{
  "d_model": 192,
  "d_expert": 320,
  "activation": "squared_relu",
  "normalize_top_k": false,
  "lr": 0.0137
}
Below are experts of layer 2 (counted from 0) of a mixture-of-experts language model. Rows are named router (the router's row for the expert) and show model dimensions 0-191. Each number is 128 + 24 x the weight over its row's rms, rounded and kept within 0 to 255. Numbers have three digits each.
Before each expert's rows: "raises" lists some tokens whose logits its average output raises strongly, later layers aside. This comes from a sample of Wikipedia text that the model never trained on.

# expert 19
raises: " and", ".", ",", "-", " in", " ("
router:118141103131107179171151164124133094147103136134138160161133166152085119153122118096146133121106146096133173113138150122081142141167117152140109142084118095138172107167140136126137115101159134123092138083145100116110119106126145135129149103133127131097108087141112133122141108158156092157158179139077134133153119164062125109092132103152150147152105093135119115129141100120128138135121139123131123083134147115104128137163147109143104124131109103143111139098122140145086185101156121169119164135157159127211133136143160115155133162149140123104131100079112099119114131098129137124

# expert 1
raises: ",", " and", " (", "\n", " in", "."
router:097139155122137138148137147147152149118117144153083117099113133097125158093129109139117125133144127114137120137164116150149148099137133131165126140123091142125105152099133135096107159128114137142168109157098141102120103161098142139106102129154187114217156131149108129161094117128133138108152135128139135120099132071116149159153100128163109155136144100154135168111098102123114158136132122120100108111141129100170123094148135082111181179118128097147122130127123129158114101123148119139105094084115112125132087175129065089087172123147166149089094136108122152114108137114135098098

# expert 22
raises: "\n", "-", ".", " and", ",", " in"
router:147122152143118126092101116147126120132124093158094137129163158162085117153155133115125123066125152137128127122171143134088177121115105139093151094131163110104151142103095119135089170151129143105148125105114150180166086165141132137122142071125137124139125150151114166111140141151114097093151123134159127146122136102110091123109100166155111125148109137158103094150158099134178113108093142091144111178142166100157080134142115162115085101146093128155143140142107130135116123128115090152122127156127139138168139098114133111127103127149116157142082138096105095108125085135097108152

# expert 25
raises: ",", " and", ".", " (", "\n", " in"
router:124136108140115143134148090137142164116184104089118143119142122130108108119119152166121114147119135141141105126190112147087094124150111153112103130158132134153123132119143157186146174132160127151138110143114130083142153115155140168131086116108112122119103099146123102091107100155133152158156091138094140120120127148145114174148152147173133101143156101114091122080104145120173097173131139102113167125106097133126094153096105149154138101080148149130095109092107130088122122083119167137120135108130121161104122150139137110135168165185101133117109116115146130078155111139140146147

# expert 11
raises: "\n", " and", ",", "-", " to", " in"
router:131148112128142120122115106074136125127128131156166099150101133162086123142109141130144142115122117090139094117136112134154121114131127153100133108109141140123135073110156081126143161120151149126088111156150109140091138163144127136150135122129120154133155149137152121107100129138109094122144160125097099156114146140131102142178104112159135096147131134124105106139147123107118106154075159126165145155124083104055132136117117135127152083109113187166117117143158119124137103116098130130159142136187110095134173124167149084102098151191129180108099128116157136123115122199119145144

# expert 30
raises: ".", " and", " in", ",", "-", " to"
router:105133108098095170155122114125117091130112099094131118108103156134076132087142133132148163154138106126164151080152134120103121179127136125146123118080130145121153094153111169152133078129141139148097129140099128138126099114149086135131106122088121094112146103147118123130157137123101121111147106124118105144150138113125119148145102124091134152123128112103126134087140091135141098110131143090153081128135143110084150149142143140100096147200130144106175137117119102125083134111147122169079120156162149123147150165103114164159167158095125149123109096135131116098121145182086080131

# expert 26
raises: " the", ",", " a", "."
router:107099129128166107119115107163153144146118141148143080101129124119170118173129117102158134108182139103084144149092155079141149123084130119129138081113137121160120172085114106090081107113124128109181138152120171110080130119118169088090141115158096136111109170117146143147115095134135115134121122138133138106152132148148109108134123113153123125109111130111106118129112161153160130128141119133107127159118115141168128133128147135175166148119152103139082112116166117140180121149160145052150125145121145079160116089134105120127112067148142121143117139132140088118132120106116141155

# expert 5
raises: "-", "===", "\n", "==", "|", "===="
router:121126121107139085141119131170150097144110136123090113117151123109099139086189190149119097136152131145099122146169094103149137114140179133151104131108123148151128125121115125094112128125104125112144192112144148113124138095081092152127135153116140146134133127107071121100174144124170117128132186122141131128094124157107180142107146140096169102132119117105165134138156136103088124112140092158144111097123106126098165138161173147136141181116138090082123133111101109151113131152107127152114130126189147171087118141103146119119121144099103130140158165107137128107142122135122108134

# expert 6
raises: ",", "-", " (", " of", " and", "."
router:154115146170156080122120125065121136103171120110141152158131119134158140105094116117152147161097068143120096078108166117125102136132113156131134161128144126112163164133171132189154154126151134118079130152115103158135168140143159116135112143140147099136126116137111178130126124134116085160126096138118148085122148120118082106126143124096091095120095126123124205131152100122143128087149144132099158155146130132100114120122132134150126108143118081141107140136143143129161161091124148147077146146165125139119132144116135110149158125088128137107136122101116129155078104106162156142

# expert 28
raises: " |", ",", " in", " as", " and", " ("
router:143178104163140120109115136114098124158121124123110135167066134112118096139094158081161146122141126123084112137094155113124112082151151144115120158097166133124096162165136129113148117112108118131088116123099121117147107148169163129169103109126159105142123119158138141135118146171080126152120116152098133126136106118095113131134154146122102114098122087137175108124105110149184098169126139137118153134128136110142138119111105117087141105154107076182149129146147135148128117098164103112115079113084113157154161167095173092125150130171124108140130141135109171143132130099161133124

# expert 27
raises: ",", ".", " (", " and", " in", "\n"
router:137109103132070142104139110134127155125157139116129149115135108137091106123101164138143100149136125177153124120138107162158108120153100143185093112145091122152124088157143117158109123166127103158121125171159140089100077112127122134126151155123129145160113085125118104102144101085163140111154114135099116139130154114098106153121138130175156116147167120111091133123128069074123131120113111127162135100134122113098099161120124138070145112119124146175074138097132156127115134110098152141092126116128169128144114158155150140121135182113111131162143098140126174085160145119128102123

# expert 2
raises: " the", " a", ",", " in", "\n", " ("
router:076083121137147090121122145114109152134100097133117107122152165129110175193139095139135126125118109119093108134090148103166157125129124157144109163124140124126111109104072154113139125126139117131146125131101153150097173134163121169102093136162126132131134125157134109123176136153141083145121101136165143147162107124094098152159129103168145132124116132121161089128141151129094155120120138137113092161144137123075110157119130103136095139122129154115134099120118107165198130101141165107131143112094166095147118080122143099161151174152133077163166121104144120131108135123113124111

# expert 9
raises: ",", " and", ".", " in", "-", " ("
router:120148107146132138153159159070148111124113110099109132148142114122118163135125156123123141143131105058126125121125119122141127185125116104123134121097144134151142103093114117174172101131144112128142164128135149142180178098109087107172133130102147117123150140061134120142171170120102139162117113138105091171135141110129149138111113130138181089113136111128142079120128116110153123137136114128150112138136132124102126152133100116166115080134128151158132157120082142153115074147141149141099164085130133180143125157087145149129173124137099132108174129123108165093150127095142115164

# expert 23
raises: ",", ".", " and", " in", " (", " |"
router:160142135092119179160147100100098143138100122140142082153107167117121141145122082148158079113070117149132125121122144128107137143080116155101172153152117152142116202107155098132111101105127131141136128102120098118095159144162123133106133156103082131143142135155124135107109116133128126125118132080149090135135130135103121130068182125136126115166147101106163127099148156131146141153145143120153200139102158126123126119130088172116124128158144122150128131126140142140134174124102126138074119150122121164096139151153142124125169147105113115148084133121103092120173097128133132105

# expert 24
raises: " in", ".", ",", " on", " to", " by"
router:133156128110099143129147125106137123124101162135117116123100105170131114128121108138099166156114103147154137118119116149126111110092124143149109193114132154108156182144119142094159155164140128132146147118098119141102121132112076087159087121135143124139115065130126164140140144149112109131140104104102129133106110140141155137110113112145124111111150120156125101114152142098149105146100104129100085117127124119144135137135131129112150078155093096137157155121126120114127211126125119154106168049125149159181137100112093175184156115110113144161170146131100168102155111122143140145

# expert 4
raises: ",", " (", " in", " and", "-", " by"
router:070120120156156135122081091128137145090130132173120103129077128174146151085110127138104113116111169139169138068169168136113122132138092154152095107092118142131108081147140113136135154089108127109130103128137117117122131124149159129156148141096112136125138168140118120180142125119102121121163129119096135085134130112147166119127116103126113107110149091158100147157137125067151115134124108132151148106133129149164129125190133115129181140120083125118130130135144118112112108136111153117125112156107140187127103163158148129117142159184138141126089093092095153125156143127094114158

# expert 14
raises: ",", ".", " in", " and", " (", "-"
router:128142129108113112160136177152139086079155099136136130143175108111177140104146138141105155105134143183122115161092099162129190161104151118135153082127114144111105177144118123154176131136110141114118133158125118145135123138137124090142151171150139126121081122159113104140123109119153155103131131134156106110139110134111140092137125168108107165106143153152111119098149137108064139143164127135104122088095107111166119099119180115116130165119162109114140101162131165117130120104098118129114106096100148143117129069144122075111134104104113157089118112173137130152120136135147124115

# expert 8
raises: ".", "-", ",", " in", " and", " ("
router:186144166139116100122152159141142114119133127094113163111122146101136177097148104123139103156164120117132199110154162126121120100150122144122149128148142130128143173129125107103112123150125117089124114128113144149140116181137085122117128156109149126160129113122151180077087111159092127129100127143158127155096127113110119093107140131100134129135116155113074149167119100149090133136132141116103096106182180165156101091137146112121115115092101098134146123141102113135124163173142154157141077106089103107131117158106134149153085131096127124146085150106109101110127129105133103110

# expert 15
raises: ".", "\n", ",", "-", " in", " and"
router:089123137148148157138136133126143141127120108106157140144120141152149136118123095150142121168169101139151114117165155111110134097131120139164120152106119143115113045102118137158098124101158103135106137169125098140141143111137178174157130114118127114106118097095123149099096127137105118144132088162114165134159149141121093108152140092087136107142132119096074129129153116151177115115128123097090106157145153147062159132088130118112151134179133135154104132122140100124106119131119130148073125105111111096105140155122129151155175129146141170093141132167160126119141114145077127079

# expert 7
raises: " and", " a", " in", " the"
router:190148140098109105135111118123101135118189145137139117124141148160086095108130132089118091151127150118182167105108111183107142115115174136122150112129125155122136113078144152159095120108120160143087110110150129115106116108153151092094108096113088129135153146136133091105110134130105111138163107081101134118136139143114140108152118157138130120103143100145112139089174158160124115129087154088161121142125143141125110134101128113146148091142119192141094099109128101103109083143113107133145168119100091111135153106105109142118076133156105110114092131132129123140135155162127155087

# expert 10
raises: ",", ".", " (", " and", " in", "\n"
router:097131068117121175149144108108111137154153146100130120101131142147087108124124134129091102121121140125175129159150110150088122150108120156087111138088118103142145085129127142150134140115152148183103104109163096091098144097152170164163117116109135136113134130113099116131137123123154134152152178109112139133126117127090112149098126106159171117127180107155136129124152142151120124112135109106137182128112131125074087157118095170146126172140152183136131162093165126093095110116132138140114157131182074157154118111137135161102128134136124171122150156135117150122144151137123099143

# expert 16
raises: ",", ".", " and", "-", " (", " in"
router:145125127107096114127160160170113132105121115095153135118142126105142129100136103158127113140109089108143156145126119140152168147118147135120132094185129122099121165156184130122166123142154144124126181129082160121154133126128117112136151151145118096102116173119173152134121122117131140115094172103131125125133097104139123128104101135138112142128135110127129166172123140131108131085112137119148113099139164123121123101124144075099111153136137082113128154115116176165139128202121075117119157145145108131158108124078148106117061106083083112128117171145132141173148106095136098155

# expert 17
raises: ",", " and", ".", " in", " (", "-"
router:133119116151095128102128101125153111074109144160157117110162116129120138154085142144145167104122114094123133147142135146098118116129073118140140097108119122125132131106148099118105150137139174095168127172175131083145126154122170128105121144141162149122141168109157100138108118118129137116158086164133106152130146158166090171122120110119147094137113114118112149065157147168121169138129120091137151130152116111134120164086135115120165116114097116112145144122083099100068089093088121113124164106121119144123092116156123146121145141178118142121154179110161137132111137115109175134

# expert 21
raises: ",", ".", " (", " and", "-", "\n"
router:156152145115121098096102178143127139100147145111142135151165095122136132103139123109138082121150129114118142105115124110137100155112111157120138118186128114102112107156123131162122121132149126093107188161156108163131102133152076136099149151140124116128095160088156119101161096132108113132091166119114149124158154151158129141108126126125142161107140131158158092186119117108152147097086128148131089094141122156129143153117130138132090093088107116126112168137116111160087116151100144114122098119111160071102159140114140135111115112120101120173182148136166126137178144134169107159

# expert 31
raises: "-", ".", " and", " |", " in", ","
router:156116160143138108127165160124117159155105127153131143147077148131091115160121132152151120109132157127138147114151159096107129091199194142120137116157123133141152122125093104099151145095144136127104120088145112116155135138127122157102128179093128109136139080147119154089138113120140079168105123122086082177135152131122127154150105111119102082157101143105121122116144141121145106122073154131102131141107163126116151088144107162137135090071101120124120110157144125112133171109124121150182109178113109100085119132120119125096109135143080104102128146109134110120139129109121131118

# expert 3
raises: " a", " in", " the", " to", ",", " at"
router:149180122125112114143139130139115156112132101113160145142100150136096100138124127082158104129113177139182160105113146126134111152136122143106142106137114107117106103089110148123115162117120140096098111114157089086128145120164171117139114154130104085162155111111134074122124147142164121138158133115121119119148152121099104149157123151193105092135131100128123118130163123182168116145113133102170151160136140138166144092134120170129131105103103128162100136076114098131121115146143137094146141139110118120147150154171102121082079154168139118116083110120167155108118084142118123092

# expert 12
raises: "-", " |", ",", ".", " and", " in"
router:125122110125155136111125106165112136117121139094161136143102098103158113164118122097136181109105080093091139155142148138181131144130118114099107099138100133128133098144092167131147102137058162153151118127136142111155124116155073159137124081150134117095159142137126133120172137095091132090119140139164135134109108104176163111101135138113157161134134150127158112095110141161130132182139153110160123152123140166158149127144093103102147103118162134108144121118156140140109085156154148124170137142109125091102114142127081165149114171101137136133152117180127109118111152091140122119

# expert 13
raises: ".", " |", "\n", ",", " and", "-"
router:108118123115160144120134163122153145100133085107157169112140126129109134137114123126109164140155112103140135145129139131117121120149135103141141171146156126129161139160142155131176108128108158110152119140116125078085128144149095141208157172123161135093159106128097189136135113139099127135107143172100065149080105122149116126116147109157138102177143102112121119139096094140154094114141138130139170101117150153144110148085110084118134061156118126093138129119126136098131102139095135124116191105108117173123131142151148154137159136101126155135086144104131111091131129149133139134

# expert 20
raises: "\n", " the", "iss", " and", " as", " ("
router:146151150131092130140129123163124122181131129108146156165141117114102132143119118083120120099093152105173128134120136157059113139160114140159094088110116137127124107168111154137109108086156108128104122141129110101129124082147171121096127105112136100137145112120108099108169125078141123132149105146079150137123136121095141152147087114148156091180153089146127075136160167146176101162109128103145149145099131123122107094106106110131133118115133152142096111093127126180115115102146126124111089144123134156141137081161150130124132132189115150095102126143135146096124140151141135174

# expert 18
raises: ",", " and", ".", "\n", " (", " in"
router:108139124129129162156097108138156138126141133138108131164132125134159156123109128126107110130141130107146135137107115130112104157105100112140152162070138109129112144110121123129152101128142126084116115126186133158161111104165129137127127148153153136070107129073151080139132139108118108097114169121149140126130156093114138109108148151054111143111081161141112098182111137128088098107151143099131123153126116141127108155131135181136099164115148134086168096191129149109110100115114116134162106153117139129118139162159167136101136106066128126127157110103118157178144132144091086122